Experts of a small language model: 5146 steps.
Below are experts of layer 4 (counted from 0) of a mixture-of-experts language model. Rows are named router (the router's row for the expert), gate (a neuron's input weights, with its number), up (a neuron's input weights, with its number) and show model dimensions 0-159. Each number is 500 + 50 x the weight over its row's rms, rounded and kept within 0 to 999. Numbers have three digits each.
After each expert's rows: "comes after" lists some tokens at least twice as common just before its tokens as in all text. This comes from a sample of Wikipedia text that the model never trained on. Tokens count by the router's weight.

# expert 29
router:428511462567575433515520533543433567550478389528532461506519577483535526503437505483460538466544605404496550482436528495415547568442540465412452450486362465489513517505535552429548509540501493538549501510467496525469552538567467454485526496458512505467497555524411433517529432467455473494544488530503468463498520490487383482496534546494541493406591513430423533527583508384548497519482377446447563465535458581481487436509504480575547461532509480428492495560523607623433567437442553
gate0:517422546497482536429479453438589570525472459553532505493539508476521511613491532503547500479509608425438507517485586513487541577479541379497573448505468524462499521490444535408518456447478522503497523484505424528437454484459477458412583567513463503515565406489543472456496517471491420525369525543407475429492488533475535460528610514497584492519486521420455453457541414403402516534463455568475390494563530588460477495471523500553522518449579531370500524437427523551545503565479534
up0:422515517500543473455542433530574544508462465578543465456595508577569469474496519422496569507513581503413509518490481447442549517479464447536597537468486506458531505497567508448517438545450611509514589545561469509436530450551488587549568574479489492548489497452522441500468459530600482595502634478491556523493607540525442477461464523462543424429499482499518526488583474402528546525513398500512492478564618515558573473488542556560459594447566571487451463575430560464470536479565537
gate1:545431470411562499489538529490470439588526471494481539362495413490428527559387483494504542449495529458435412540404439548519507485522525414490598527543495456485550440465467515516530525541538513550526520525491500514437432460537436432453491540545520604417448485538455537469507528590446503407484506450487454532566612475490479478448547596513524484529493555496483510524462566452499508508523461470444540455435478519515505485498542541511502585574576620426541400586593494563475450489443616
up1:415438627481502483505503532494479595525516554512465437480476426548519540504448531547516417511473425545484495480400534504453586547524492472470438478474483452541495553482538520479407398460468527488498524482558427485424496502512582476459549467445530494497415489482506461492518514508454542616484616555462453540412499465529434435393519448457520474432548551442538441562468481506558506598478471564448392376499506519456468507453493481518456499505513586540461617472484526501404426587582568
gate2:542472534422489497421477581508472581599479452537469490453485383460512643435490500468516516429569582459479516500522427585595530503433539524453520460509478544502553521495440500547492475535528423465555418530561504491522529546459435486500577506548516531424544425499534495485540474573519506493581480568539549476564497563479576442464524532528444408481423525509578615523460429463524511500492463521453472497555534510482557406541559460561421435494633580603490462524499512603445505466485522
up2:555482470429541558546399437475514538526550533509483501479455366458561572433386587420511546495473532481481486541391477517530452483461604434490501559473532506450450582580522581431525457600526455419507424467550471535442435510414373465571573441545517547471484485531546492421424495505555418556437538436536483492490504454454622441507520415567497515473427535504508497463511408473506479520445508540519492479492499468514436538521510437530482508496572512535520489558560487485485530467425423
gate3:468633458598568478492483498580521527440441453557544519480480600497597559555571516485494476514497544433499482563430581494455469536476466434516516425545523545464451480510508513430440451508448524488505480522529423619420484481452436509495585508483501544476565599509523501487572452546502477521505480468499490493405503547550560469506556554537473596532484591559421441545527505390573584527509514402532505434512560609541411466486492438441532474446424497476524484545549544606462544479432469
up3:524415441356409542540420608475538465570509560386481506500469460467468527380470539536505620478436500557491515439489470471523538475494549476571517575379548439520529459504525479483479570532520564503474502436464607464473416569536520513480481431488568557518419476583477514535406515405533483457475545464587568499566489483479434522503462408422507512445553511451551491428461574564494460444514472512493458546480447453508510561493483473501471538532564462538415506435437478481545521473560473
gate4:479407450424505466571550458445451524514384487511520463494502563529476525650495449535501572515611498582534508524526479472522525540556456457486559466468451432461541518494453423515514589509494593496542506521451420540470440504570431488444482522439530576493442582490539531524432506341526499475463481520481494501421525510461573490352518493449460553579575487493483494559545503487540503421493522491526465460470605478520499520438456469447411446515619498431494487443487465481585559535424468
up4:452474414515540521525531537578457506503459417414514518396461530465415594581568451468524448497591549470564419487517634510503516514492542577524500497515503479524566540570475520499536434546566424493499551532438508525576476525525475534492519459478489460458435576486463508551435474622440450447530472492517495590530576506424552518434464322510440494503456526554440516517515547466415529511481547526557408475409519523561464489541563493471518470456423585532555441488459461449509550430495446
comes after: "\n", "-", "|", " ", ")", "\""

# expert 24
router:436464547551512471484417514574441503533518422534516529522591527516556486467360475477490494534450625440540542470442478483432523464450487459474406444534460448471561493470581492482523658550469507463522473411459494457464597523446467508493505523516566414451567501505423525474554478395501507488525413571497491431570386457487423553475498469518488499538540468450478575523458480515477452581517443501536507437536528543573538459497409500618588481500569485481507585452547555545431525538507470
gate0:542433420475560556582467480427542451403469580468446500410446435495548484406498465356587524561537509461438429518509505484605520531535548456479507505434438502502412545607470398521516557586509494489497520555452402497541549475480460452466535489494523475456569461523428595571472450502561514390470506460441492426536465508520487620570594529505521546475511451473464437533493583501507465458495518540532476519508467512479522516437473501548515571499479504488520440446526499544641495583510530
up0:519357553541470479478494532495533479580488492511563514436517385485519423378422524434502591467489557418455515557586436521430551451357485505405497655525460420478559532598467471514562545559443455474569484527514465520489565518504491574422422504448588464475453417506415478536509463437541505409546455488494478544526476505567460435506490530513478472536513512468434556490526475475496503521488549556507469478517526519578494507509468508590435518466546549494515396557490520427470456511497538
gate1:494515489489491520542573486477539468462490455428455439485492477470523565451491497512520548489545574627441521560445453525468499498441520479470520507455541539520510551501513578429483404564463467505496551559470485475500470524481552479545677490498576482441493533449488415520573417627475481530445493442507561457459408467491449436442534416451499551480570417476498548528588518409454540602490496556537613539474573591485537534460489474461499407470488421489499541530610591585504557501452522
up1:511603526509482508403452510490438453475582489539618612451564424493506519521493568480489483450421438490549466459450524467513469468543536502456518565491523520453443470384536489556518571398478515414476465452444459505428537497425522515486527500601529390484513495534480577491504541512459524418541446435451431456548477515491490478503521504618472451540398538513443481444449367574424591527496435496486460447492465562467394506508516471513529508504486500506585459542591458434490483386505530
gate2:483463458558428560431469504433516460468500527528557486545572442508522468514545518537491402504537532538470567521431452501608515576526542500567474490445536510506555481490475470482523653524502567508500506534539488509470407497451495474511476507527440530425416525417503553593516467438481539503428508510526621455387464539405582455544543607419506526562567516451489590462440453467494437444412611477569530564453449546551435482462481464537476558510495456435493553498510566617518541479471553
up2:465548480540494454558608404466521567416452533484437441501460607448532549451428395503518427527459489618515503482548510504425431477473475507496414427474441502467411405529505492485499455592535442503523467454498458495529570457505532570510583503441406517505544543553487401479467469545608494486519610484459425539477446513495471568465441530472479553494473541502463512505514547538444465510535452476428457561522490453424584473567457475498537503500499528516492585441510431517530462639612457
gate3:491571564471437460551505476464429426523419487446428487533446490530500579537523332520530500479441501596435617493621535474507423550548523458493472563566424496519543476498499495487519445487477587488553499531488455488394485459477444449476473565570473466510533475522501522508499542441404514469481486556528541496557555455460491476483548447481520539585629473477432539506522453469555540554554446431472581491455484522536551488512494544498548474551543336555502547554443522569556406543421495
up3:488426597450486499424503555484491470517503477552552512519529391520612499388486461497551538471428535598464522538494475581608485530557504494481512473522501424490510516531587411489481557581487630508442407581540505476397548478496474498532418448544570475490573473516441567575487524490582528489532521580501444504531511454498504491516486537509426447529524452558509532520506499529539445476528558427436515495503526595531477421377493488620512575498527429525624548540555585510505501452512480
gate4:576508524397535468436480556516582491568498477620513532488553509531464489549489500460547438490559528498519551466549446524618466500542546486434408483532484457458484592523486462526513624453485552444457441490528540476412513415568453541534524511521485531514513476481478524481466498404557531506546511609474424479509520529530568544617554603584568547563513448489534433474546402513498544455554530497460426406515510449510462508443548502521607458590539513451488476609449469502547564531526599
up4:532632599464506485516496546551582502535469596506498504376455556538493462478571542495509418545505485441456555405519470437553527546471537512483485496445499537554487469514459473470446583473553570485474590462530523463475562522485476507514533589484483520511498519537470496551536508511441536515529566545513476456418503468503406561492580466488524553493563499500473396472466433572545558531517483505440531531612526502588476458516504428507544608613611579420416572520564456466489541530615588
comes after: "\n", " ", ".", ")", " =", "=="

# expert 30
router:491583409467509537547545528555448396488494551415494497490521630470533576429529533557488505547487565430549514514529547467460506496492510482530423512467439562584576419496487498448524432604525466517563562467470455587431529495477492463415465467420469515515431518488474511466528535447473447522563542512594500518513454543471452584438507502437593520506532570433478529452495506473556439505547306480480518544460433433521525425573513507554580446521516461434400566488527441503567540495517478
gate0:455514460569473478476538507561496484498469370556512458524535452508565507534504530485536470568518493439426487474438401506501444476474521490562508572533460504474444453508528463515495458435557551624488609478627488569482438538455561500476454469472437536432419442486517484479595519493550588465408515459562411563461492404445511488457472528504512570631579503561497475463578522429547506447423505428515528530565499521480588462418542479541518569589518596482460483559413547563520481501534494
up0:516487482524510462488521518461494503513565590474420480554542566523516399608549368493478567474605537570524501444490557417535434442503541550459498527462549493368467553522518463473539510484502539411454535509406450515538532510502518471467461567532430560523620539462493499515448500527547504388566424539451500457537552559597601460459604471524523529434489558441501448472446498558529542517530495465565491424485438567504513633468518478486512512480534468610537438425477462550505496522471441
gate1:499520423545519562537598441414488499500486534525496572405520568476515487474480479592481529555561499404496434534508461489487464438557546494482490504514558562577532330429529524523517503521468458576488559472514460500553339482474529442480406541528458483466503519540482552560441548460505474570664459504593558542576513531389528600537563521548429527512479549506496523503388448514489468483493432554460503475466440475543540481473514559545526461429475548481459557527493495524466492594541481
up1:431451469512427497488421454536491551494524461465447492509493481449507461493429539422564584540472516585470458504482537540452499500524475511535479461497492432467462611541415478542514524394551431566462476545481477614464570530504486462598563440499520433445427500443575491413443475567504463535476530453559511569442514489524422447458515539552548558548489399573498477480526425447403558541514550557641484533478548505561403502440480506445428496503566483463556477555470539351503474539549472
gate2:528524378497505510458527474473645524514491550529470418517497479476544497515510465466522430540575484515487466537495500407532490457495572513571416411514474499473565482426504502474430513602530427509555454414555460633502513508512391548575552533439463474544538580539514475502455485477550477543459523379495494561540547582478591494447488512511496456454514493555375563487471484569551457485495472539512543559518533453462479545575583529510510539509398432577512427485547399434489565441576470
up2:486480464483532547543565433452539568546420528445614471388488510413489534641532470496568503464563546496517513521549390445511587485490568518497473425527435490415602520368472489529559480564492422516558447450555622572487567562518459508617461537424486533547413533532514523513485558473593592578510500449464494564551488486466546516463532498539505530499516494543455515517496445559543483597492510516480490434442518468552456484481498564549436467544492493488425469543484451442508566550492518
gate3:422547487459429512553444515504485450475622456426511441505479546519511547466504514477540455572463486536483567499468475472554478477453570491491542444462497543518411448514473570444613539449522462575415501436589471664412469486463495563469456430430471441464412427466469545454635466451497512531477462470543577533537426579489524460468504499500577544485539566508436460513485464485531452467454436494646451518503554441508484492526482520500515432571565605502477508449458523524557580460486449
up3:485561497470480525565474455454471508549640532435501501414497515557438480452482541513521579578481438564523465537486480459620508555434575515493511435468467487484446560550455585497572525428474451545463467452626516637458547456461527543412487428408520524566501446446464622484533450544511522505444560528448507457547453545586547459520467525428526478474481555561398504526489506442588480482538523472562452486510446470552496484440582549439498490575473583491440510477435546532583555514510501
gate4:492479535499517444504550437456503472443531428482545465474488573531481530572483554512558587626456576491492551611473559469507500517510579451441450469495450464586543540518481635508516476515504493627549475462502449582466521450471524506484520493485459451495443469581468393465490467503446423602480404495432547473485512498495505499378494509338533567558537527526483509514530550418529559497477355447549480506519531554404417480419485517453471491534568491457510515503497483522435499533532424
up4:530499514562556501617436474501424448547482471566530498550481550456400508520523492534456459522448593579467510538462468494464559459518465527490557491497482485480388448505499497472480499479550508560533630684466478436505486486547444491535580537577472564529472544454426567518501511363515413476473420543468520524453405521537527667541518489505489518490449485478489517540495568338468485544472552444442509515472518547533483430427509534517485517564441527510509490545508561523558476464469562
comes after: "\n", "|", " on", "\"", " from", " it"

# expert 11
router:506512487567466521459509378517451498469568488509553591494563549455523398360437464575419512557458512469566493500456447506465588431466440515619496435485479470532454434512541443457541510537477441526478457479460474472481534612501488606480532523490467387483553589447497486438518469378503521567551455525557539522611380470544482492542485499507529378524556562462462528486468438505524481551525532510506576524489487539538555510524446456545622456532467463503489534442538557475496503586530509
gate0:483486548576458500586540458567600533514603477451585501421447502502587441385561555580478554484537497433502586446560464485440513462504383548540532412538606516436477499524455482420451505557552603521606494528454512482538469500579479521566513482497470525611518512469507441475551465559459537445564589507478577432487495527498465454452481512590497475531537460498462486528497398462494479517517497378434524491506507488459569578508435482543580498502454476545468483502534546563489481431475589
up0:524536525478493470621484539578440416473575558482542499503446467518612502510526447578539485575559431451445552495500543486492466481487469454530474462562494463524400422499534554484398447606519527567427504487470548607527389475559496514522528413504416535514513511465544511512576419588582505514489530492544593470505527482549392498418486496527490465484541478533500510448510372475611543477535545423535515532470515457524588486458469414533560532506447418554475499525524460535441535500606550
gate1:557611444509579485526455531430593428527498551581535489434513421445479561541415444501550477499567631488461533488566497547516538559552470494554521470474476558568434460417520481497497428543558598449559510522479411545534423539549524515510564484592499544431496534441509579450551486485547504556570413477442436460517446423510523557496467522501487430472448498487504487524446450441514496481481556480532504427484519428547652460560560460456644448517490501466484560476539461486516484440509559
up1:456449428528490524505483485418533526509617544516572521559502530426549589483409476576479422411447537566499526493483600505508510483462447482519510481475477535499514639408531510452470500345511373505494428531468467556462547511534455466553552525489545472462478540485490491445522470537580458597464438589614537578516436516490406423480481546588497572485513511443517489471454486495442509497470498556549466563446581487506568464496522519557497404423461475525526517415485576484443481458538449
gate2:488431534433488473482443525494545473475491494353532475444454508466563488402623506432525506519543554440550528470507525553452584550394548459452386452489509529556544430593446525524474491560448602486516512497587580514546528519513416527462478548494566498541507507552509445486498507525546488393478506465417645478480603463544581446378459522513514459536445449473508523520481475491478503420505481491498444540501443482570523569471570546540526492602472481479498434483453616517539555539510519
up2:507413445474533523476477442465497533424457459467481529555495577443661507549440476441518424457501489568574491527417512481518524369597515472501465464476528537441512459523511438516536477528445477460429533531522479411412461523388432412469445534462474558494510500457525504420495538437528512425466648467474438561536488468504455528556492505585448502518528527562464461460450496543493478424475522487566500443506503512446549492491495452651443581475505468594538434395545486463549484541438505
gate3:433490544569583475568499516614499619422596438513497529566542503440469553414457528519505662504545421554449482498530551452454461485442494551527428424503496480527435494525563454482505522561535500560511428472519457576536565489536606507466472522477483547466427478488469587423518508506511563477460567595529440423463530492525538583545498542434530480464586555458518466515515516466493477571500430492543507546520472510515547432454436497498554524482487437522458517537481542489566671546596524
up3:506476493521474472533520497539546521548530349509519511513548514553535552497574541468488567565509436554349446516496459549346448557594525483517533523547506500512496518534492509491445436514452551535525510527459493540562443470631581429478530577492444589517404565400548540547470526490543527504564447586498441469509550443536594523537458584547495456542529510527471434557531441445506487456510509509481538484474417491542533516436545519505480503600442529528363534536430465480597557497545499
gate4:444498599505546493480543495500471445423487502414384485571512483542569367507562527454499431614463428500455491528477591441495467485540445571560581469465522490505542414538498535541480577465498550475503529513425439430569523445609571562446477478504426439435492549531442476629510443474522539542382513451507495519488516484558503551423427559388455528559537429494445547458539445500518538504497520442539522517594560498542448541498445495497458554484536492526495516546541444452500427574470521
up4:529493533444450535568611590548524561513517570514490555472541424485489506487441503451464510489448568376528525487495523444510509508494467488537505516538467525527486622432542546443492420531443465478543470535435457513498390470636512448505516510598613510414485475500548477485549498539465518521463482516579553525484554548483440545572557544577411577471385456518504555501509476526472484443564552564472429536376450394518571507584469521475511459477554505437469496436405489482519447462525584
comes after: "\n", " ", ".", ")", " =", "=="

# expert 16
router:502565486512518476487547503529455559460537458494513433516535534446568534472529438453481469523508543438545617451522502500441559466387503488536461449448466484538482480546486526508587481553495481496525568507436483518507582494520576485509560541464487519457509522462384412460588401455483519605540526649505524520481383444502409471435489494458475540468572551374473507527610476432515538521459451448558494522473555505451622459536490471486524419490507507435457511442634607520489557528556533
gate0:477487580514460506495568502527521447495516579449485520568515443572535546516557465473424559443449498485444563438404437555545610492472461559448530514493547417596518481607511590503398525397456580438432570544558477564586498522531526505592507538533553529487543469519555484492554539520541481404453587547524580440482490439532511515416436552438487444405608514498550545520477549560488483528476596467481491451456517472546517483589485487504533531484539520518463585573465532565519515420513552
up0:565557540481454480473438491546524512570479466510521532480465418474517380358449461494459590470584532460504512543578439459420402529498529442565575539599472503490537604554564457522629435480560551496515431547533506498477558488468467445447455392516475515459557464479412503559558457532468629491466420380499521478480506518584506496519515460523463428523512444476471574440504497553469499490582448507562404534520467550550501518478562473520455550506487473521481564504509533556570518549431500
gate1:533520467532474494574496541447449469464448497497516407504411500498496536535461476459546503465540577516506627506490421484501462533475535427515604565484471596560550477449489485496576441530535515514532637510528508463459467502473491508461541494505508550420470551636428508473524414335432422457467516496504530487512488537450535494483478511466492506464497547428476528523509603445504429515433498521547588497598535538444569537481467447503509496464508483454531474484548562602440565347388434
up1:505514501420512577491485485513498523460451552540464598463456398532495525545589516521449433430613463518461504442513468483576508561471453517564422527550507510477456507545462584563475545462426532528530607457551515543597501392561446491539517587480490560493452518602498525457635478507457518507578451546502554505529496471541404436528468456502421532448522443457567496578479454506478521499537578609403477587456518434483567514587497533513426530517492468567455571462570521441466483504570496
gate2:525502496586505556527452471460475521508484444541521403464553457490564549481514461473535597416518482541520566562528457462501452414543497471438585469472410527465496509514530492479581472574583409444519612471431498488532481499523608382479509559489557556506470521428478622552529513561526494512452577479580520496543466506559496497495519547491502556595513474520436508482496490518495494447546558521606421493493496461463538425351449522427451549622565492423552517520495381497491477455535442
up2:523498572431551438527429441470473424574515546555543597516493505419473479490478454598525478589325405550439435617461492531481502517499521493542511485476500437519458537558487466498457529487424464517484468457559522587460455524442432460454501451462506425495388428492594511413490495440434547363525541464444340480500480486546573543507526471526471486531487486512461491531521547542585487525479480463453514552482475565475402502476518484510449415472440484551563490556505492536553507454455482
gate3:426505540530532556553476498459470528470512409522526617463515452481498427475429408452496469478454474485415593456507555545581548503458461476450545447501514549495461503525457505528572471499409420463527567491456390427567551514645489456500506508534600466433566547532495402564505420450491484514652564592483495470484574476529441503477467581604479529564531547496450482540474495541432483526472586504498446551478500485533491523530461459465534520508422521467469594505469556451494571442497588
up3:523578547508523558430579491599392496518432469571444439491504439556528520612522549457519599526645512473483473559549471417509488500503525541492553578539445413418537408465505505501482533526432499504494504590509528557463521504462414454450420457457513470524462545469468519468444469552482469507574560403529544468498558485497549496480510538566459521521474538456502484570553496532503482524560488542484550522532465448461447377578433541549429559566508603449443498580427465485573558400482522
gate4:444389428512464486538524423509446521572442372431483502426451480523534428540540500447479500394455476525487514514452557518494456457551470428493542551550531510417498487511415504496464498520549422552601446515564563493461518518448415521435523469554439572502488483452476450536510552486412499439568495398420553487516481448457396503530497458615399550493410532515449467474559497494515578489476595436470474487577563526542438478506530491522498436563458509515621490496495563485564463585433474
up4:518527534453470551502488576458466527482557554618414507558538539395405550599506528535443405546477429516565498497534492521487526500486489571580588426574484477465459537391516418522533487529508416523477455469507500553575535511535577424534407470470533548474508473490511594597423595445554560521419427534498427526457529529485512608563497520410520493544467526511515512531408584548470501479490461513543458519466491511567549445461535494509454525448493516408498592409461481487546476542417489
comes after: "\n", "-", ".", " as", "s.", " at"

# expert 21
router:524467490573541456489433485580489524426579486580450547574583473528553462514397452464453476484465586477562556349445539394453474439504432438491423525469546457508529521439618456490547539561477447424516407446507494513442655546461502550479514509511536463584470496516504461458510477512467376484482565611452501581508443567476447528473466528535522460457525529467482624472479468535461425549521516489522522535502523536551510516594538465584550441438511536483554511499506535507515501512532534
gate0:459442512572559491490513473438470450515461527526477557458538456596472648511550561494441396592518424482455432468430558481595541529554502514527500591537493500588521482467547617440425619476584513524543471493530529478468375495547503513471552538505563529558501511607498535452432477510496452459451485538509485504502492514409482447521523586497506560451607570504499489515519584521511467454484502516523468382506625509521452542533496523486477474413600517483489505491567557517507472451578570
up0:511437494360502472530567474530550444573545556452539494583430435428482494505525458565522538417509487471623536586498490584480536480506368584516592563496564512519441541459480534520555492507499490534495499479384436512495574512446507587515504564456462558505474578426494464642472450475492556488565493457487512435524554622578578484426447430446482458496435534494494447542471574544531469486501523457455486519454496514478510456528528524459478492578561432464574548517442471492589521530479434
gate1:446439534426501533519454450564561548482529512494546529560512471449431509513490464566443647630507494553509569510526446488471388388514486468446581461440540535471491512425439494561498564524543508503605419521462489545514514545483557464477612488491495516520444490443459541452426522494476521510518473432495364527527434609526509440555471506486528498406448482425491571459393511471477536427527515490573556561487441540527446549503463493524518442553475624558580465498493455491538448518427520
up1:440429473514517516529570563449430451507427391425507476593516514483463515513506537439467479467508517488487446466484374546499517559497469498516436495524490522475492370479446390416427420486519453529506543552570560457493547412475506523508425535423460480462469547559561456603493523487409473512460396447574541472482582499499564469535561445514522552515561490497470464618520556434486475500504491505541469444514418435420450494576499554430527524546463499433426558515495583417464592421475517
gate2:550517474482495486491503499507541578456481473521558516563570542564501536499534527523531447414528511578491540527430506530407484428551444602431493544497535502584519538512553581453578487445491441482596563522511541417397480525477451441500535469495523452576546469521462473433444547487370443430447385525426520503554395515451517524554572452542492512506514458482592464429467558510490497534470455481502411418489541463459543480583519435620473494411481584523518403410435495470433492510473532
up2:416490550518492516469551515500478498527560522561480501518441504563474495507514429478480551459427518423524530505422428492450537580441416545488414510492419498542535490573419470571495573452497570543477505404525550504527609533455504524445526552450543435506461448494457508509570464451509624491511562560484479406476574518548548565489494567478530499475494522543486529496505545476480506436482600389485403526531598520526446645363494588422502512522532581539442493501515587442549494554428478
gate3:477486483503518513432487425428488465470540597424589515546482537461502495421478429594464501674475492511514590489604547518439509552598487478564568452562445464544477557473481498471527402446500556440499469369500479531542476545572400593487560490504500476413512519403510495500498492524471532527574539458605477533557490476534508419408443544508519417482567494446490567550529478597495486510550553485519503559465552529510557502544513544424554430584532464535555434531532473480497517516548511
up3:369567500540504481502526484451561498527555564515660551477483533501544450491405509528575452586419401485514568514509453460482464572480501519544531435490591561523528538448518389510561462424439563514457439433519598466520423533469466560480535453500510520555500559528575533464563496511575487528589578530514504536557522511480539499536472518529563508486520538552538563473405400548471505461466454537556511440532460599491489611517490467457608606472472477491476447410545512514441494506459496
gate4:488598484520526499523485502550490529521453614467488515457453542449475570555513472461523396464490515523533424419257458485505477524477510460430387554499518477472486503518456532493454573524526474551434537491512516431584603548411522536427482558507525473447507469469510453438496472496433530478512521563462489501546438439441502504498492540533400548514561482509538519544519446540400534513514564506526453466459517525495456481661462506478394499506522526561587445403553475495593457473505493
up4:490469443493504493562511463571501447497414678505512510501440580457518570551497488526456456401566626509593557439433546492458595583519485440430483513545526432564523498537616530475563558588494443522488553476532544491552579513490459520530533555473515460400499479447538501527533443512492459497450543563523579528525496596482615439444513445486507536459505525543552511462473522505521515515532586402489458598493496528451488529578460487468488536441591511492429512557514560450494499537536598
comes after: " |", " ", " 0", " 1", " 2", ";"

# expert 20
router:537459502460436487487511573560499552532578418512467478499544473496489496422468503474544586440615567299529521488513465473416515496375459518408441509450472531548533488546424488491460591542587435536534484534512549504403583519525523544529438467513464501525464503502373494482521461513486415459493521548534499439481515593490521471412559450491509387476485498506427511409544479504506458483411397524457456519503448511502502508475519520533487484456523526437445490450501544631452516400525526
gate0:501497522498437481453518583449504517444471461567448529467534471478451522471488552549559507500497560441533540584475482514432477525475463578448491509570519479490509481615528537523417506532492613470514542518591490446451464432559568520487445473496427435491591530584559494436532463495542440545536551580525525400414568473508585392489500492474490495510487501489462521465436501465524482403481414502437444446565454493543447534517447488459481612461520484530431518448519675492412525537517653
up0:431507474486543491542555502593498539449456482484555442541596435483604533441525410465473540623536421528491604415499492491519545474494457482557522511428489534507413465479517489438493518551526510475515446397422450463502533505370474455549546412480522497510487517454507435498415492474442518487484522483487435586518500493529495570483546435516508556471447568439500544518602522585523464519479541485548548607440463512553482499538489466566491455481497414566485467540374333511534515591523446
gate1:534504453466482448501587516488490526560532479534525535379552438454508518545518462559524504552495574422512547472540546494452494525576584485478471485484438495554538555430455573480518507484529583558520566574495435477502474520553466520641489590494537569526504502522509348579510466518401534518507515571532519550494480540530436492389531516452447446577448540484439541386469477477494543514449573519389580480402498493483448392494503490539408457547567476533591457485469536548471438554570531
up1:551513513469556529496442572504500487535452444563440425451581429587503405480470471446528611476489427443423571461507534509531509604453582503464472508460438518612554550530497518444494492405583630576461536517474467459516479488464515517581543516532511549568561530499541444519471537547510550477510466588544469446480512501447583419472520571451560357487538558539518519538469474524423460495472546559465441543475522494569539459495496571526530527575564545429523524594507534570497610501501470
gate2:520426502499558491435497518492472515510478424450520500492549467563508453575516442451560548442593456441572560509520547479519497619492577482484536529436499519441582506531405516523461450420457429464511529584511500447569435585478459509534504473530537604447531470457478541556467412522505497489419594567483409464491464462503472562465495447451469421599615512510425368524511456458479530538483577513464609509472487525524395514463443519578584471469469475580438478477472586461518470491504571
up2:472559429555529509505433524524484535533491394478420417511617517498504522531552496482593487560560491474420438500498429530433520499534539455558520490451513547513541519584512456459470491500537488548404509568438599507435540512342516584505574441479501554519525486424517431454458510567509536478512509589491532523454558503468509516572505415503443518575515493510439505485588536452525440577490477524517579506595566484469457491519486512606530416424446414594434485558538435535403515463425522
gate3:542456497556529424489502506565517550536549491480480498504525416529528477484520529466475517536576541539554463430527444427496487509427425525503436549422515538499525539403486543479568548520567508599476557522504469545589491574553534520621511465463588536439526625423391519503536535511495524492443544564491570501531456503504463613526509485508426475563466523543460460517570496447493422439472547630549592443525583479585579438569518509432487496374432519473471535486399494524509453496466438
up3:452518494418489563557516506502565468511418517482556509571534512461575560453500497484540460509393489590524530514494516451554493441527497446496590432530561576522418468506597595478439475528525452468432383438478494561500452464490416516536575453462449490451505534487593538525501408417467521477497408522531481551491425415466455398482476489480480557463537474445550583549403567503516458521548470452495479546416366552421536502473508473523570501551576445534400539442504474442529551496553470
gate4:517465548520427446532549528518452445569467510506525531496524481464461505491487472541448543550551598429593436433458490463402619521513499439502434483486516511538432486479458494490529465483496539527528523338442491493560469535497424519595477542424597473490456523539548441536453480416478448498520497559507532547586566560467440586515486546558499477564520534441468490455593506440608464510551407478484557518473408470541509368536513503500505481599421513467423440493571445537489395575500504
up4:463560501540433530528432419458551507454387535600544498506430497407564434508443490505585526438502462499476505521552472510584450482462394596538503542545476548497582503533581455639467500519469556552480464497489513471487484529549519576442395445472511504519486540488521595551534509481523478482467471456580423580481545446516544493516442443519469467535435556497599547449353514536450488458522586524508440516498552476502519653497517477477491580483464543561587554429546548442499480506515504
comes after: " |", "|", " ", " 0", " is", " 2"